{"d_model": 160, "activation": "clamped_swiglu", "moe_layers": [2, 3, 4, 5, 6, 7, 8, 9], "routed_scale": 1.5, "attn_scale": 0.177, "tie_embeddings": false, "parallel_block": false, "init": "normal", "dataset": "wikipedia_en"}
Below are experts of layer 6 (counted from 0) of a mixture-of-experts language model. Rows are named gate (a neuron's input weights, with its number), up (a neuron's input weights, with its number) and show model dimensions 0-159. Each number is 500 + 40 x the weight over its row's rms, rounded and kept within 0 to 999. Numbers have three digits each.
Before each expert's rows: a language model's description of what the expert responds to. This comes from a sample of Wikipedia text that the model never trained on.

# expert 15
Description: List dashes, table bars
gate0:506534546551528520502560450532473521553505484565556563471526456421498460569565486511436514506554503544453516428508552579449498469527524523572498447484520465446513512407506506538489495435493554529497478554530544496467528511429553518532511465577420514467457523500525529467452478501540503558435538509450503499480512490482482489519465470506491483514418478528471505494457411570608534491511513473512413459471535549547478481553543458499442501504417448505510538488516497428539466520489475
up0:448498542565567541454517476488525537519465488514559538434515455445489470486550535493475430509478484540565527419472565632477518373481522504582474470474488429478493537436517472546472500461463565570466561517536530488456488535407524501546485462559441485495497497548579524478432476474510451543492471493417542551497473540484454514528496479480496539490449453472498539464469467536545534513556478450510406495506506488511481475510490449485520517519468512544513487524501499434496457503498538
gate1:491425487505521510514518503541473410456546493545480477583464442513546472473504450508525526476556522514485495504426525512502539479486537449520470456507501446432506502401477538536517520449547496446529456519514417491495533519547539597525425486487478535467534467406456495471515505515517538491521487490510564557496541550584608486527519387500526464525549490530476537492422428486480465537494480445550525448479486433554496507494494507508491455483499473415472503547436508583463482468505502
up1:533442508498471478550507488493488475546477490476459482522478412502536522477499480489528537492504539551494502475430526480494535446486511453495471400531491448437490530471464467533585584410549455497498482528509527494574518507592521506511487474495423464487494503487449507483448533554590394443492473506520511464468525531555509517497536492489481531509531485537535548521428459476484455530457474562562579503441485516566497519469508498546486401514480446532476604467429505585482493472539553
gate2:559478448552421464508519433522461488498490488479537539510521557462539480553570465562459517464535511479480505472459394493524557497449470541569516450530426505519520497464552531416521523415489554498579542466469477482493502475595518497485466549484490572538484518385455492484521513502510466442509507492433550536486519525548496520586474457483455497395540551541567494539594476518497472519476524454442513450478479507504516549518451513527443515437493475448538488487468483520500495504505497
up2:490440515531472495550578484573483526475518512529446598512517500433556481485569454604505491515549603518369480472549493488496483503513537555564518562514434473501536481488527497511555530547445478460552464529470498530565485498579451479472510549524498598509470422452437467512498547511509456501493523466445526444473501522514534506492539514451471464490490562550471546524521544552504486516453511503480527435432473536536452499465511525532445506420503477528575509525521472477526513498485475
gate3:520504525515484456472450463511481505463486434475504457487447476484482519530532509437506549562411566488372550496496480447511474454415519467469450474503516477517523438552478513451524562506529458450501485345471461531499510497557550570487574455585538508544494519501436507539510485465502498556514473508466556506444517598569536480473460487567494493484481463493500523511501427451573515508487534513471531503511482541459513483556511460549489517490450552572461527498473502489553478512480557
up3:472560496527558429446508461594464507464432529475564560522508462459544505535454540529486524518435534511520549458482465457537507482565468508505445457515418444504467509508517506473558539528528492546529542469492532494489534505546580564549530407543521474550492502529507522510500478512497414482476519497507589557446501556472479486467464462535448481467454469468512511465526402464581520477507500474488514517407574530446528458585435478513457495533473499471472525462490490531577468460506556
gate4:556477596488454550528491428578471460489489475499511491467437513490505551517511487492474477489452558428478509426464532487565462526533561582479480515499431489523571466558552510460493523491475429406451522567556434537434505507550484447485500549483518494539453615561485514540467506441491521550544511518549438533496455461508574504459530534460537506445491451570515561570476510524519460421492530492509474491462463498473525554567518478511462465519472490506517524507473542476493484529470537
up4:479521606519535594445508568480448428533454526478549507547478461497532517463596507520492480493510511397495516500542444497497438519542532524479503508491521427521530516537585441435522549560464421467508446472511483530433538492574537468459448534467473520513500508482480508518546508503493489530520528523577488447478508487511614491500546472448559556456489510518492597513516502467514479474531505517494496509468451601585498530500527523447515523470447532520554430497510476546551487492498536
gate5:492495520482494457504504556420553546484454494546541560548471539522427439481505481484477438418541466524493503477503500495487438452522550415597447488484461465514505540463527444497552575447509538454404548521484515515500505492427476484538497459463508534533501528514472441507354535515536546558548525465483446424474520529438476510533495482453512549479500478504511560467520514558512520451472496513487435488505487539416462463494550509507475462498514569541534524559480469418463460500493537
up5:508522434513509429428494508455502443469536426474492507461516440473536469548486498489511497541476432480446538522468453499524441514520476438445507561502528472472555469562501499567511522407464484495489463430493507496558519483502466543509519510530443448533467525468518546507459479538543471500489559498510572471481499530517497494457457438484537421471574571520508417471418535464446442473472494501501514421476551493563488617528508454584505494510433506403433452467516508489494475515493536
gate6:502486499526532480523522491521486500462422458563558461541490456446501434470458583473500415498517566454510528463525486445438468540515521565471492543501539437507539528518500467479523584422511496484429458488516522484442569505522475473435467565513478537468503528510526474459413529470544509584515460482543493515448499542466572485541471469505539471535512463538559534483405486516470473562510491540469500412468522503491507413470541565523469464459460492514531532448467475488592414507526516
up6:495503547503497529515577484496479473442501540551588466552500486441516490506447515463444549559436542425451480445508506512520499532543467602519549471475483505504529489510558416522493539470438521488514414517513536503488509539520515497565495480489535609467524506450503463446484470494536523535460459468501516442499501573399518529544524456446488513568469494548484529526553454489497543534569483480427494418486494458485454443478431556556450480507398522527500452487531501496513456519503562
gate7:495482482498527520552541487457511466475514416519559601467473498480490501572565457505487515465496564426511508463455522487555529486483527447522516516454467534510441512513442518470543552515502490488523496503410504476614498492602508471511558487593476545558458508510491532495466480478549581585461505530435563513462528557484516527529486434460544543478528539585553556498516523481488520477417446485440485506472487491442581550441468440493506482478491473484531569522538506540518461498474501
up7:485516485465480457534547503449506471464506458574511602489423477463522478512581456483527517426522478449526522479544482430541476470574525450503501507504505530505515492495554457497587512584489420406537446492507496514571483479508413460526464513543512494544487480473509508509505520488490489533420460479480510539490490483616528510490521456464539482448474463559566592450545508479511536437442549387516507416455484486480485538484549472472486542511483506481501454535519473562469487537466487
gate8:444426519500530555423538474486505495496432475500539552481514454498512537470532528487451534537558545429467488479470541480512460512455504566575513523515477516489514501507503486438520550544396530464542527460468531486544455463582559457473535475565544437519515489526518519520492489431488438541546607494431493445530554501458489524525531460571502546500547483489453577517465498522533540412487487479423481449506506501462424482474427436548454526519483417478541502534504544471490474546476507
up8:482575476512504515487421509542483489476555477509523574492475509518500461519494466486510423378521463443450547502513487510496455511546500444376481497502480487491542431547565551608528479462464493509489519531493485504488534453502456543515490471537494498563461474507477492505520517399522521571556523519447550523498442490526482497505479462499536496476500573521481468504467429510553469464453488466504507466517568466549537577482502423453476504515547449617439514584519539502488476422496493
gate9:495495541457541530401500498508472464461459504528512457467479475481435420493558484475469516471499501497503588486503503506468516455479527436501467415518482477511572535475479458554433551500456512472480495488534502563531461512502481498554562482548464484457352507526498533595481537477478549531541523450468527592495396491479579487461471507390537494506449528470482557519477484546532481469471439530521499548489466479444485481536490542534466478510535486550505506484491585472536443557488464
up9:519522519484497601445587445468458477499469519485536489455502501468473408532597547535555465495465488540550484521411506507447498484524484483548432496475445506549447511480541527510451435468513507536487377548579479539465512491479470581483438498610439526534509504539539504552532487507527498460485476500453482487457472487529491463523568508437529517476541491439511585478432551516502436499480512490468533499457489449507429498529498504492545439518501494509480493524471540505567454514472423
gate10:512471500608538513481479511486507529535505538523539491513438500493513530544543454524419530497501513485478552488453484495519533450456492443495515438454482576472535538473450448520440477500503521434435573509448512452524505475494555513392581540523478421464458469558514509496399466493492469574527535511452597488481481502468521488488473465568486445513536566520487520531539513611515490529483572558516516461507491500507552518505512478460449474454545464442400511522511508432469546479491516
up10:512452487595496563481462539530482466538517530518515481444481486466546510526534486475475563542482529486575542503422460422549567507483514432542492472460501534538525542485518525544406470496498539456483552520556508490582441497598586506461524511473467414475472402546511492483471489515486482562549586488488544504501472493434473464472511460489511440523577505436510479444506530561493462527549519539567494524521451491550563506499460529466419478521550478473443462522508504506516524545458517
gate11:500457515490492477480504524534491412513484537527585492517460552525500475520520485483489612427582513505508481479437494519545483502501489524531448522514521523494485465537491492443398510474471517493532545532543422397533496482524503510491550470486458582486523534411427493458511517499517431534556482540445439476550544546484572477583534379461506445517444514491465508513486461488499480545454497470473458408490528445470553546475480467475511519503505607471475487475476493498465502539526446
up11:471604499521460509481581580484500429504484465557511518525538541532520504514495430470457492424579596507494465460388533576493474514556480512530466517485515503441461530526565498470532516459461487528504550503525600442597487524527468503520544413546478562438515518464446490506502512519532466480551504553509531494482571555473566497496460433510550491554431509487443499457518452530498453583472462555499460532554525492528555509458494491483539505476503548470504505487481504483484489480496459
gate12:498530447524466507496559468488487456522515501465537531511495456550531533509491524597504412409524573485490451501469511515512417449524522437503420508487499493548505496517477492492461562514527516479556521443527515555513519493499489539464568485496455536491550487501474538440513475515517492527463526527460509548430529513503509474537549460508558484465540516480593546429472542495520471450412483499484490427513530457487541470448400498556499532513476567537445468612365458475480520528464529
up12:471496487492513507499580443496472570462501556479512530513515483522541516440488504516459464446521518533502491471426560504525513481510433453501481451510503500502447528436520514580455537510457500420557589480527586559511483529524557541564524497491536558467537534546473498482504517528488532466515498467492453540459472515469449511594508516514464452504583432452575480433518500486553485479438535415464469433468510502436574437502479493594482492497463425505493404521456516461486503441490466
gate13:437517450461465472528518467486534496428550480515522570469450533492522516543380484456437565431465495441459485494493505532523492528492469550507518502550504501481614446541450531432492522507505513533513510509520453491546503510431538513548464449474489538485526512503437501503533397468528492428486512559530495483536493570461514482505479475454524509523505462561566510538515500522486459515524492550509532461530552500513519513472442589625437515487444492528411575490434486513466554558525519
up13:475533440509554487428514467480460524541516529460549504406500529496546522471538536484473531464459529471431506421407549554516519473563527457496501488480539500533511578495442525537528490486461492507550523472569452499502541503450573480534503416562475424477478571576498511534467464523506481477482541491434513558430406486479504505480461502477418499528472414456469528506445482535519436452504528488532449487480559434475501501485537471566443514513464454457463535583493536482554460491491499

# expert 8
Description: Determiners and "and"
gate0:493524492501494485572528482454433562535518514487536525454432555476486551487495510493499409533511504541466525522525563485502573591473527529513518493511460541511522499447554477462551546497519489450504479524524503667462514544531587487490501476550478565428519541497490518623490476465516480544470598544529492528480560525429469494476500531505521552518473506502488494556463565517470548493569486539474523524495450489492483459521508508544485465524545471511565608523498525475585519511517470
up0:533520462497525527496539457539449461494549547469566485472424500495534488446496515449539492599549468520480497486507511428506587555531561574521422486507468490508490495494527487497546532564492445443494515520548494636426464478508487496553504476512407547488479479505449508556516540465491468582522535515489493586513512471497521499465522482449515484458483491438529538582497545484539473474568501483463512500470457493500424565545514547514508451490506490462486539545457506429584508591485452
gate1:467395451546563538493502493479512523534499518488448493478596444491543504578543532509472454525521509442546498528500489431472506481497510501419530475509585481491486511524504564551520569562499481517509493450508518547440458507518600570447518447481470610568478602549531543438483505470472464501483516470490485441500476528478501466477502569473413476507470493576460482521538562482500443398500498544543511528498475489530438498498572548513502574503511500547492514530495494440494496487496511
up1:550440544474522517514515488518462480491537461503545510496491571452538485397437444497457538538550536516488494495490494476564558474446485447501545442474508465503579489521455514401499509435493568429485525504533487522500452485519489479453525561505474385481515457462457525532498577575538487504514513547581488505580535451490516510530535443563496466460570475468564500527539485489516510510454560549477466477442428484490448511507490489471487464447467519536474559396475507485478477574496551
gate2:470499489527532530498490480375487512488421418537474517453427512482492537574551563527487522453462540480523558447507495519450491503512534547451463426501540486513433509433511499545428506491531509540486550474519482464492549512473544560442429389565515508530446482405522500497464499442522436485394496510524472483429468509534502476427463523481447536506451495517452512539527528501512486521550499586492490431472525425497504460496452500464452471515510459527533500548560472506488478463500457
up2:501512484503511486531458477437481507534432456448485558454452458491482555549559523526531497476493478511574566427497511449483484531532463521506539420488540512527476494448493532525485430544547515510504590495500484506509567514475500483478489470546515441501527440464484441567443503560532406435438510521507419491452478571553486506430487521534427522520534493488532528565475519525477498521625513567482560504447546460435477491491496492504512460525508471574485443509557445566549496461467451
gate3:513532498566509585525535481468478492493528587477516523513495518480611461497474517534462503541422548542502521476421501487460456501471452508503503476488513495565448536479602528441444509489529585555494543503579507538484464506533576466474470475465501496546521492509422464491558492518522450486504516549483493485490503474467615483471506492523545499473488540475490587495500502519513449512439511588532487536497511579515533486454482539546461533484485486567443579468375487571537478469474489
up3:442481500552482497523515413504460404528493487506548549512490549506458527494528505494487459461424504544519524471471530467423508519417511503471519499485558474513499569422589525441436555440527600470499523471547500478496481496566615504497502470555516541529500550424456473515543532470524462501456495596490500443444465540481558482533494515505534452483549555476533538535557500452513518534477483569451491545559482573533504495532490462493465507500494502505446558464444502469516498427495434
gate4:480428528519509540453502500489534508466551540541499469492570468473509473508463447479507524534521532551503466487531430470437552382437461445481479412487519491568491468472446491458422624511497554517477453486533583494522501436504518562550465412485499538565498514436518524521472554470503544440555482535520542461483459485472532530555483500499568418441531484552504493490544444482504499432474482528512493448510449586533492513458504473540482484493497512500437528530444502532450478459460489
up4:474523473524486493474487504500466523496497496497451592488498454489533469524490585558508539586484465484507600487534437532536486514513454461397501488491464487345498547520517575530536453490492427505612530526502444612516488502504448487482520477513533496474493484544420551508545473518471488487427523491477517465525549476580555474433461498536502471458508513523519427505564517527484518561493541496526478570483484521488536531519542451442465575493484510530500530494481500550520437537498521
gate5:588476409507440464472479519565487509422504538493495436600461488519474464488540432450476562540471510479458523528539496563541429499490516489525503500518515464569579441564484568499583508451450529481446425517491457505506517479506522540508501484458478436517497462518478496447503474521521528483488485485448543496542551532628493522489511495492468450482532512543489456435510425493497493525501524477469494477438573567612536500435505538438501473505481486486486580547540494530488487489530542
up5:529475465467551574474429560541520518504476506527516477523479561499453499541477501544491572524478504529505481513501529508525486430512470467533560459493504505578529458441487484484548528508456616466508474535579476444517484499538486594567440533499485501487511505536484521542503572507508598523486460503487547613493493515484511487479478445460505449457508557566491520500427481483508545489411505496495458549494565470551510452492441477504462476519553488542471610444504580540518537410496503
gate6:496530498527481524449462498497514531553522468455510360425497534494504492489555553458536563499539529414551476476437502531505575446516434507523512465489517483524518498493501532502536484531464504491460505470491511465476497433453533478480459556532456598467496578507461543509469506430581559504532457514560528487499429544521514482537500537532411489472471370518504479505471516530509454451478557499534516579418502485456512495478511526518510571422513515421497466481479424517492478495460467
up6:468533539536531577434491585538507464513492529439511483469474491500510526512574473470464493513565411492577519512463467541525485506495418527538542478467521514502519549461473441527505537594493558515473473568487514448501529486525448495536419533520446487495468464487475515546538481451499434509551552546468538449461446547483488482456490524469431544519484450483433534484474518512490406467517507545519470589495562461479449512516547572498499610521545543466475513493475482504565505477428423
gate7:455399476507475570523553513502482449503519506493492588469467528502565484497496437497480501539491482466509485436457527488530494492546522467500510542456469477438528452413492413490473502544565518556537483469594518498473524493583523509430469503439564465519528508490478517509502467513480322530449491486490440548496436513452503478494422499459531531480452413419502489514595438530521482492486488450500493521498504535534460546519532474489516543500477529474468468515469538466525517455470437
up7:484526495493476516514486454500510504480499493495470526433490515487488518541531449515494482540455481545497470473427538537562455522467444461555490590511503486485500490459504474480495514447535505570556568535594538464469494524597512534479499504479511528545537496466474537559557508599451394598492433493419484545449432533466523451522469532490520428474511454435446529538475573524530498484467456479519465515519474531446473518615501559511451567457519521437491506555472506457525510446487479
gate8:556519545484528488433456450467485457484561517473515498499513480541472488493492475553512551479520485487487502526464490443538500458484610495424332504526462493511440536543528492506495608529408473507537528502472552461483470496469501555448411414536432527490481455505459510434485511474468503543524528531486509420531529483465509492544530510502444532507522470491525551502605514459524514420443413518468554507450510501565528493488514544470452501517525483508448524467529510538496503561503512
up8:513466546534468518503432454425460496541501573504528430475586495471486543466451554542553468516495515497540554508525563434552468489516505488549526501497528480480466503594544566574497489459455484515488487523579501503456428520472495540411429523470462462433471453489547520521501503468499558413454531484534473466534546495475503465530501489463471543491439498529523470516579456514533497438547491519484505546462496463537556606465449551483501515499503429497492495496583525451511482572439552
gate9:494545476561468475511496580540520490487483419497515478466456553505507475443518463471486478519520597491520502483502500491525549525425498525519495483508476463379559473448534482439534481458427475477506494476454549508503467511447522422491520457508477447525403430489490487517460487411476548510563527453490519486446476518475542509542415563546518549446492503499530536498514429539515480478485464529474484505557459558459574519365504537510507564496533471517474498492486396441521477480481467
up9:557491438563501539530477519506503511547507560496471458505517446491508481491530425461584490614541494485501465504511501459472599471451568505520531483515563464459514432486554514499510540548511482459521399452465521473480507484473492436531481513549489532482497443466493485477453515404482526535516567484504539461470462500490554475543458549516465569510555500473559494514488495525518465447494535554546533501524547490487492498392505551498535587507522465475486402575539399477474446465488468
gate10:511424503544509514567485535508476470480479501511514451565514525478538458543417462496509469567555506528518531519412503552521529532532471457485513497461566524440508460504506517489527512550454473500474452430469535615478500500505549511491545575488483443405538439448473510525458458536477470410501568494465499483385499510445512503478487517498466471484600498430539478481526491499517521521527587577515530498503525474439503516545500549437530583541540433525542529512551503494468465461465485
up10:478558525490502511429515452533492471470507530567389498455555417495488516471478554508520515538460485528495497502496473459448483439492436483489541510515494473539482485548512530613455445462572426559523450494540424472532447482486470526597490451505528533448552475477535536531549441435502486499514447437485491489581508532479532450469505456464566497527475589489521493505509527534530527472517476494557496522491545556516447489494459544616458526482439566506476509495510503578485510515449543
gate11:583477542504474548516562519431516535472426497570485551568491412501524515530480512515475597546498481489528544484612388602449473523479479511386544495486473490454533456582502494497531438520485425449494554499543512510480497502458505545467498495530455458465471477484494515472489470514473480483451512553508468466523475499524492526501519528525506510445521500574487519520551517516531496473480533507455529516358533485541570491439479529514416537534508530503532505469510477504452496555459479
up11:508483559524499556570557516447517561471496520524435478572475428495500523534483465482484576510532519521511558465534485571452456509458418553440603509495504512402525446525415485549525455485442455511492570509508497474463496484464558480438532507519516521497415445466486488502461467504471474447427477520494448490478469462503454492466491539502502486428459518588475463551533488526515483463469515493439500531422546443478576452467498505587483578503516529514540520455524498501430505520466496
gate12:513427508519534511430503544480459506526492581506510463501486506498559454573558508516494602490469521500555518526464456486493480525464465511480483486484518502491554498520533536499519531548432464470497510492552499591453514487559538559449517497484407536513508570512462505538496503554504515537550503547582555554487456556455532477439490500484438435481569532531415578449422553513529451502531500505528560514506479470543464458556552556421393495466516518523511572519461514502534509464523549
up12:582501519523509573453557572421506496491466567483499478525521474482485487584546567530464567538433547460467527499464504431540452503464432509541592491498520484447517496497499486519478512489519483513491395506529490505504510485566523547427555545502454438505468489511547487610523433528513515494469539499461584491515466498425560500472474479481497557502466547543395477492475492535465464485545490498485561489464511502596509486529424568595529533479503522463496543489518488528519500472517501
gate13:493518446531445495495515470503478448570426446488552473496503518521500515474496505486468441488541482444524504546429441460598500555483540439503456440479482456433478513565507483512528516530487523561589496535479485529499537508460504506457470557581496451443495481486517511485488493464448515481392561458450502473482556526518517484518497514524509542516488442457513509532530514513511496481585486443442458500458469539382495567470469542554505621535535491436488466553441423458495476548486480
up13:537493506529496539490482519558507610470507441477539539576508521519490530455463471472476492434536482457446526514502497516566499501433478567368523502524502507456547404500467493477523526493457479461506463481422551514423521491460517455452569486483486503536424497502491486420533495487506642476503500480521506425465482481461519540553467551594515503550489513617481513567500478486503515470528509510489513518503484551505532491456520463530506478494536452555450520479452456423477465521519536

# expert 21
Description: Headings, regions, coordinates
gate0:525497485521506514515538489600508565518472495548525524504455523532537537489547572514505513487487546437451528463507471514504442508512537532484516505510512495464520499498447583446522512496552518408545535501533468447451569504508448492453540556477471470497425469506517443547478450516495490595542527429548484481515492470493650498472500456517508522508595502480532571438472483486473483415459555550526517532490476534490514480460465560510464503574455477574487506547450512471594421527513495
up0:493510519515517479506586456551476494534587540511470487472505573493540531486538542487528514572513575509521459450484512495537442512461548494487520511495507478486528490502422518357553516527545497448536571476509467524485519523521491531552469554469510484505502557503571466573424494491435516558474467512530484442524495439520596493466492473480554537537596586504474564500480486557446521530535526470505490499529551519469428539538470571545461528546467495525506468502419507455504534445485427
gate1:510518546523427477540573497451529532485423507503533493578487554426499486464448512581544455534551472531501513546476479476452488486479491503507507574491565477545500467544476458499615445509507482420539540481474435444450511489494533504479547478460476521514503498454507437486403541457544523559533506578467408494487487555476510494552482519527514550478544554553510498451553428520472526537500553435511474510528455514432549504527467498575488542508454512529482468497409538526560495559481507
up1:469460460554469491540548529445483532419482507523498519510479480430425480492467471545504494566547492460497520455560489480416498517484441479553528463497493508487559502580504430453552468466421456392511533454491529517549381514497455491483486535495518469495505432472379488538433527463471480471546442530482451521528488550522536475549523536502564497459521496565475563456569497496459511523493463498502514496551452449497615518532461544520505527505484561494493509479449490549485496542469513
gate2:459526481514491470482524464506489488428540526564505585568500495505536485503466472542454566442493525428500503416415494480510498497532491515531559488528513509506455468532511532445495526500473499547482416453490525523450532522481500484496500562459479536465453506508453470526442531526614443469534470613459571474464577503564511498571545473461485521482447391463458485513455531533550527472448482553416515558448540526517439457449509525498466518525515492504502524480507501508616519510470513
up2:480517480501507487530519455447502469511546544529485550495467508445559512542581480503426563521537476538524502469474521532517506525506485502469538426509497486514461532555563565548543460541507510571517474462542477473552588511479523491553543554452467461451438506490544509553474494551474540481470495509459607457493489487529549464475508489444440544464456498419441526467486537560502517531507563613527488530424566542505434467515528587473481544530450522431505490540548537527521486501434570
gate3:547504470495408546423575500523501487502494539511475493532542491459551439492550539518544501561492581490480564451474463490561530516452519447565493468519497425461514529529472486568485525476489493545536484497498511481537476493538434527542513494551371542461525483433453489530580456450548507467515475562518417493529541485504504514522411513485495480516564511473571469521493442468465535558454548534513469477458494375525501544509484513501537548513501501555512449527397451487522478477499489
up3:457478538505406489444554494525525527506476530535475442501510492448548483521496440525491473462495551460549555467449528482515477489506539481515532478513490394563573574566453472541487559503502528502434593446486473418447537471493499474531601429426426483499486563429485474519528567444471466481492478478499493518513489482489520525460506509467444492460612533486502501548561436453509534530445531515458536517443475483507462528448402505447521544488495491511517507536465520458534479462526506
gate4:550478497459510539466523494478465512459441413469456450486488490485479484520513424448556571487501577501487483560503534508546485539536575501506484516503464418511499524410469475558544463463513542444557574484506496455487480431557542521538575507542499506485457498446530449510466421488549488569502568562484472508431543452469495518566438511501504472486499495548573453517469437535497472541532516486497489521437525435491524565560484464476473544441488464507444425507399505535509463477487536
up4:449525523513553495412565526481398502500470446469511511504484477567498471462549553426484462490507521550525520507407523504533479533432534478481474519492455500526483501506551534475480536524510478599490499438493494477561556495572565507524531450542486577491479608449465505577575481478576456449491551489499537429443437554408501466496440504493478551476478507402506482488484464478521514486504446551443475545507459517523441427474507520493492487489558503488494519455532458478519498540504488
gate5:511537554494471491531468477476520397556443523464517448513464511448479479474490496470469522519557561443538466442479539429501538529471483501480456497433511514512477502493537492520488517518508507480502503457473562550495525490475560520520507527496440471508424473443509449582472518513575501539508442516471530567423463550448462529490456515469514543487528500481539456543386451567494496444498451472423456596489478466522441480512451510486511576527539537512415428409520502528533517554475424
up5:521470482500434496528531558561499489506479569498512562576512467437515516500446473509413575531563475487540483456500561436530491521535499516505539528501459506482514468549516490470539489486528410486614434558437530475505538487463511562500481546467463501410494490586479500567526510559528541440533459540473534499585522546517522542511522460472503496480539496530526477529531405505479440473523476527497460497416576479500509544534460554458471595463538511436449495474533480533461530518473486
gate6:463459463506486546472493517486527474541463524518455470551492453476489504528521526466542509457501532495539533482481523502528404478463578482533475465481542584553504541538477494530472507575483570501546530457524553502549476484499523439465481499517551466432418484469428467539497429532502466560467429522485566466410440477533471489492523559418518528496531381456513490505411462543494496532471473477523505525494539531490521435581484499497473559407463487482474499526496519475592522513412531
up6:587452453494517564491552517480490491496552513582429512516469470489528595543470491538470592482448491457479598473493512496547463487488526478477493460541578501530575490549470502444435462503464518460578502503494510481564463434486492522501486536470495464466438488475467518595494493558558445481435485582517467504514445477540491511521493429502497515542581469508520549491484461512477455541463553485554546480518550585570492520520496505494513535393513479527472512498518497591473470518466522
gate7:476444506608528445525547464542468508437483527493514578475580480486519491597526489563447567546528509466488504503456548504552489455523573484515521512495472480502560474538510461460556490452538416521495511545572460464496486469558464522547605505570448522445482529517455502521534430448523486495512498465531543479517486508500523507537442495505504495425505503593432535516527529473496514446471549495450508551547469519428407576471473462470500535503440459469508497589470472515497485500481496
up7:501469518521486478527599487513477556484486529572508497479512499436507474563543483478513478539527507424495465505477492525529513503548579518517469525489488465547585443491467487483541564449541476487425541585608419444543456456476502498534555501573482461461435522488461454518441467448489506550584510463510546521495424458507498500455491510514513505408519430542506577497513492492510488470427542519437458503566474550489455561557549478512468482454430509514472499548443501460471471511474531
gate8:508552474501496561499494522462510462482522568478465524505495495526502519492486572555457494417526485496473504475472457478445472509420540485531531495466494468433447497515469516560494496485517514448570521458534439463535486453464413541457541517518559562469473495486532513504421429469524461467408533505402395479431547593521477492512403460549492511486487524551499610465500433486481470516531537465520522523530556525456557453519498524474550555527453500531458507547462472515488448539481474
up8:527496548483514570473486591489551425491464498464460475510448522471550479515496483573504513414530547545479514408460488522465483495499530480522448520491460464519445507532476535451467474536482545483494580491437461374568540472491533588525506408490513531510468548468559483500388481438497500535502513570465480490438551533455472498465498492484491544529508500534504532514484447520468424586534510454516561495507508532522570489476476575453524548509469455527430505455466529504487466466524470
gate9:517409503478421518516450471533545515428545491523464472533423498418487431483552509455472522538491509491508541492506525452559508536457485466536468464477528508466476488519503506506442517521403453480485505570534433457521480535540434510503477519366424546530421520458432510570547492504458536553533514474614522530556470490473464473484459542446477521498517526518522528578510509494489479488589528515491429485513551498476539512539527547488477522505473528476556580541479525483526493436474476
up9:556560476556562460485555518473430488561512501527540488488495518584519501484546521438495567414511487509471486527583531505421462457457517520510500517505510543525506532471464594462532475522508457498470503505505502480425536541519562501447443510553497489464586446527567534507479477513540493501473486523436467478491488533481566456513548420542508448507571505421454516499555488551529521473471491461437535449459469475497402450469494466527438425494428549553528500464572482492510524505503567
gate10:581502543502431465439475510473495459470458507564557526416551439455565455499513508520514542548511564522539488477476468502500523469542576449545501506499520533512527539544637540521474519481560480458474524498502512530514567484446500495405521490533502504559504518530504529494494432557531495564566564439501519474542524518498535470524575429480433525516542532436542528466475490485517529461533463547495531471467465419483449533522443532461518504486426546531470544491467506523576518537489576
up10:573481446549493494479513500463478476438443509485583486445450548459531453488481514483502514526539526448506509514418458559536483482551573433515497528496467530492509438493570543543505533471494479439470521505550493471520551444462484477422516415521525547534537490455492495487559464479448528503604601447531543550590512514541475495575547413481479515478523491481558522515489495487520500489545542490464510467495522426458485537487467502482526458519477582489445486502481506519597497571474583
gate11:535522510467472491485578442539488517534425488499466469581482474528544486508571543516517485500551457442545505484508455501536531468500549527514508480498544451473570476505433456446578516564515508509509544527505456455437569450561524446526514538467502553469504483395479513505407467438526516548482518445461460454497451470562502538503422517492474526454573519555538484568486460479484518586497571546574527454472427551527544506515487468531489530499523456481537446450456490565526493512534461
up11:471448462532532462497533560428498489570521481457470524504567477513487506507457492496463565519555526542437506478589506540503467479484538471521528476448521521469468502538427524511511550514491516564526476523566521371500546500467462495599522523550461545473535503578423521528530488483510490454467553530468478508487515597493518470482499544547541462463411551432500503455514511486481446545416457549477549502422512461487501483486516450553532461477442525541481531577498447469546538566486504
gate12:485554509591496465471543494526479520437526456529499485529497506491466441464515516468562457523456560494472573385521545483495501494474516568549525484521549462462507485549477512505508521457483527513479487480463507506434537473602563552485446567528438536455522458483427456511535507505488535507510473548488494519474535423447508492491512510462564474492461489512561543494434487508511522573470426514517559479544478501505514449489545568498533494547485466642488505473454477552601497585464544
up12:556531433515518533487515403536493476475414487470485470523492474384513384500528451518511539492498468492502521430498545509514542466478517530508533477498525517493451509475525485521414448518524512563478487463490462453511482483547503545511471497517409469444555466438534472558460489456469547520478524474405513553462482469556467519473465493424516523528473413523553548543434462502481524552422525461547545535523485488508504449574476496461534502555429472504486451473446532540568499563459489
gate13:483335511521419565519537527562493493405418493532470513494514453458468515470471414548493496461472509496553473446533531501521494505483526474545489536524523418462537508515585453483556473503404511508471489514488474473505483459549533544526585517501458528459436528472432494475533453432503448501460526559473522495504497487484462529510454534557474526495489467598511551580501532482519518496514562487421509517494525485492534503428515523435568510422528475514486548502469509496467480501489530
up13:501482530510469431507531535515478505485577520566472493463504538488488518480529520445501578490535505527446501502478530517434483474432549503575485455454526465525414459516459539578558489530527558485529511423489548501558482486429596534468516551531486427524485520467525525549451566540556480560481479471424495501479478451548484437394498524475450513525478423450491530516538485502505523484500484572468442502501527517570510516563421555517491460421447516478422470465495551524482537499467486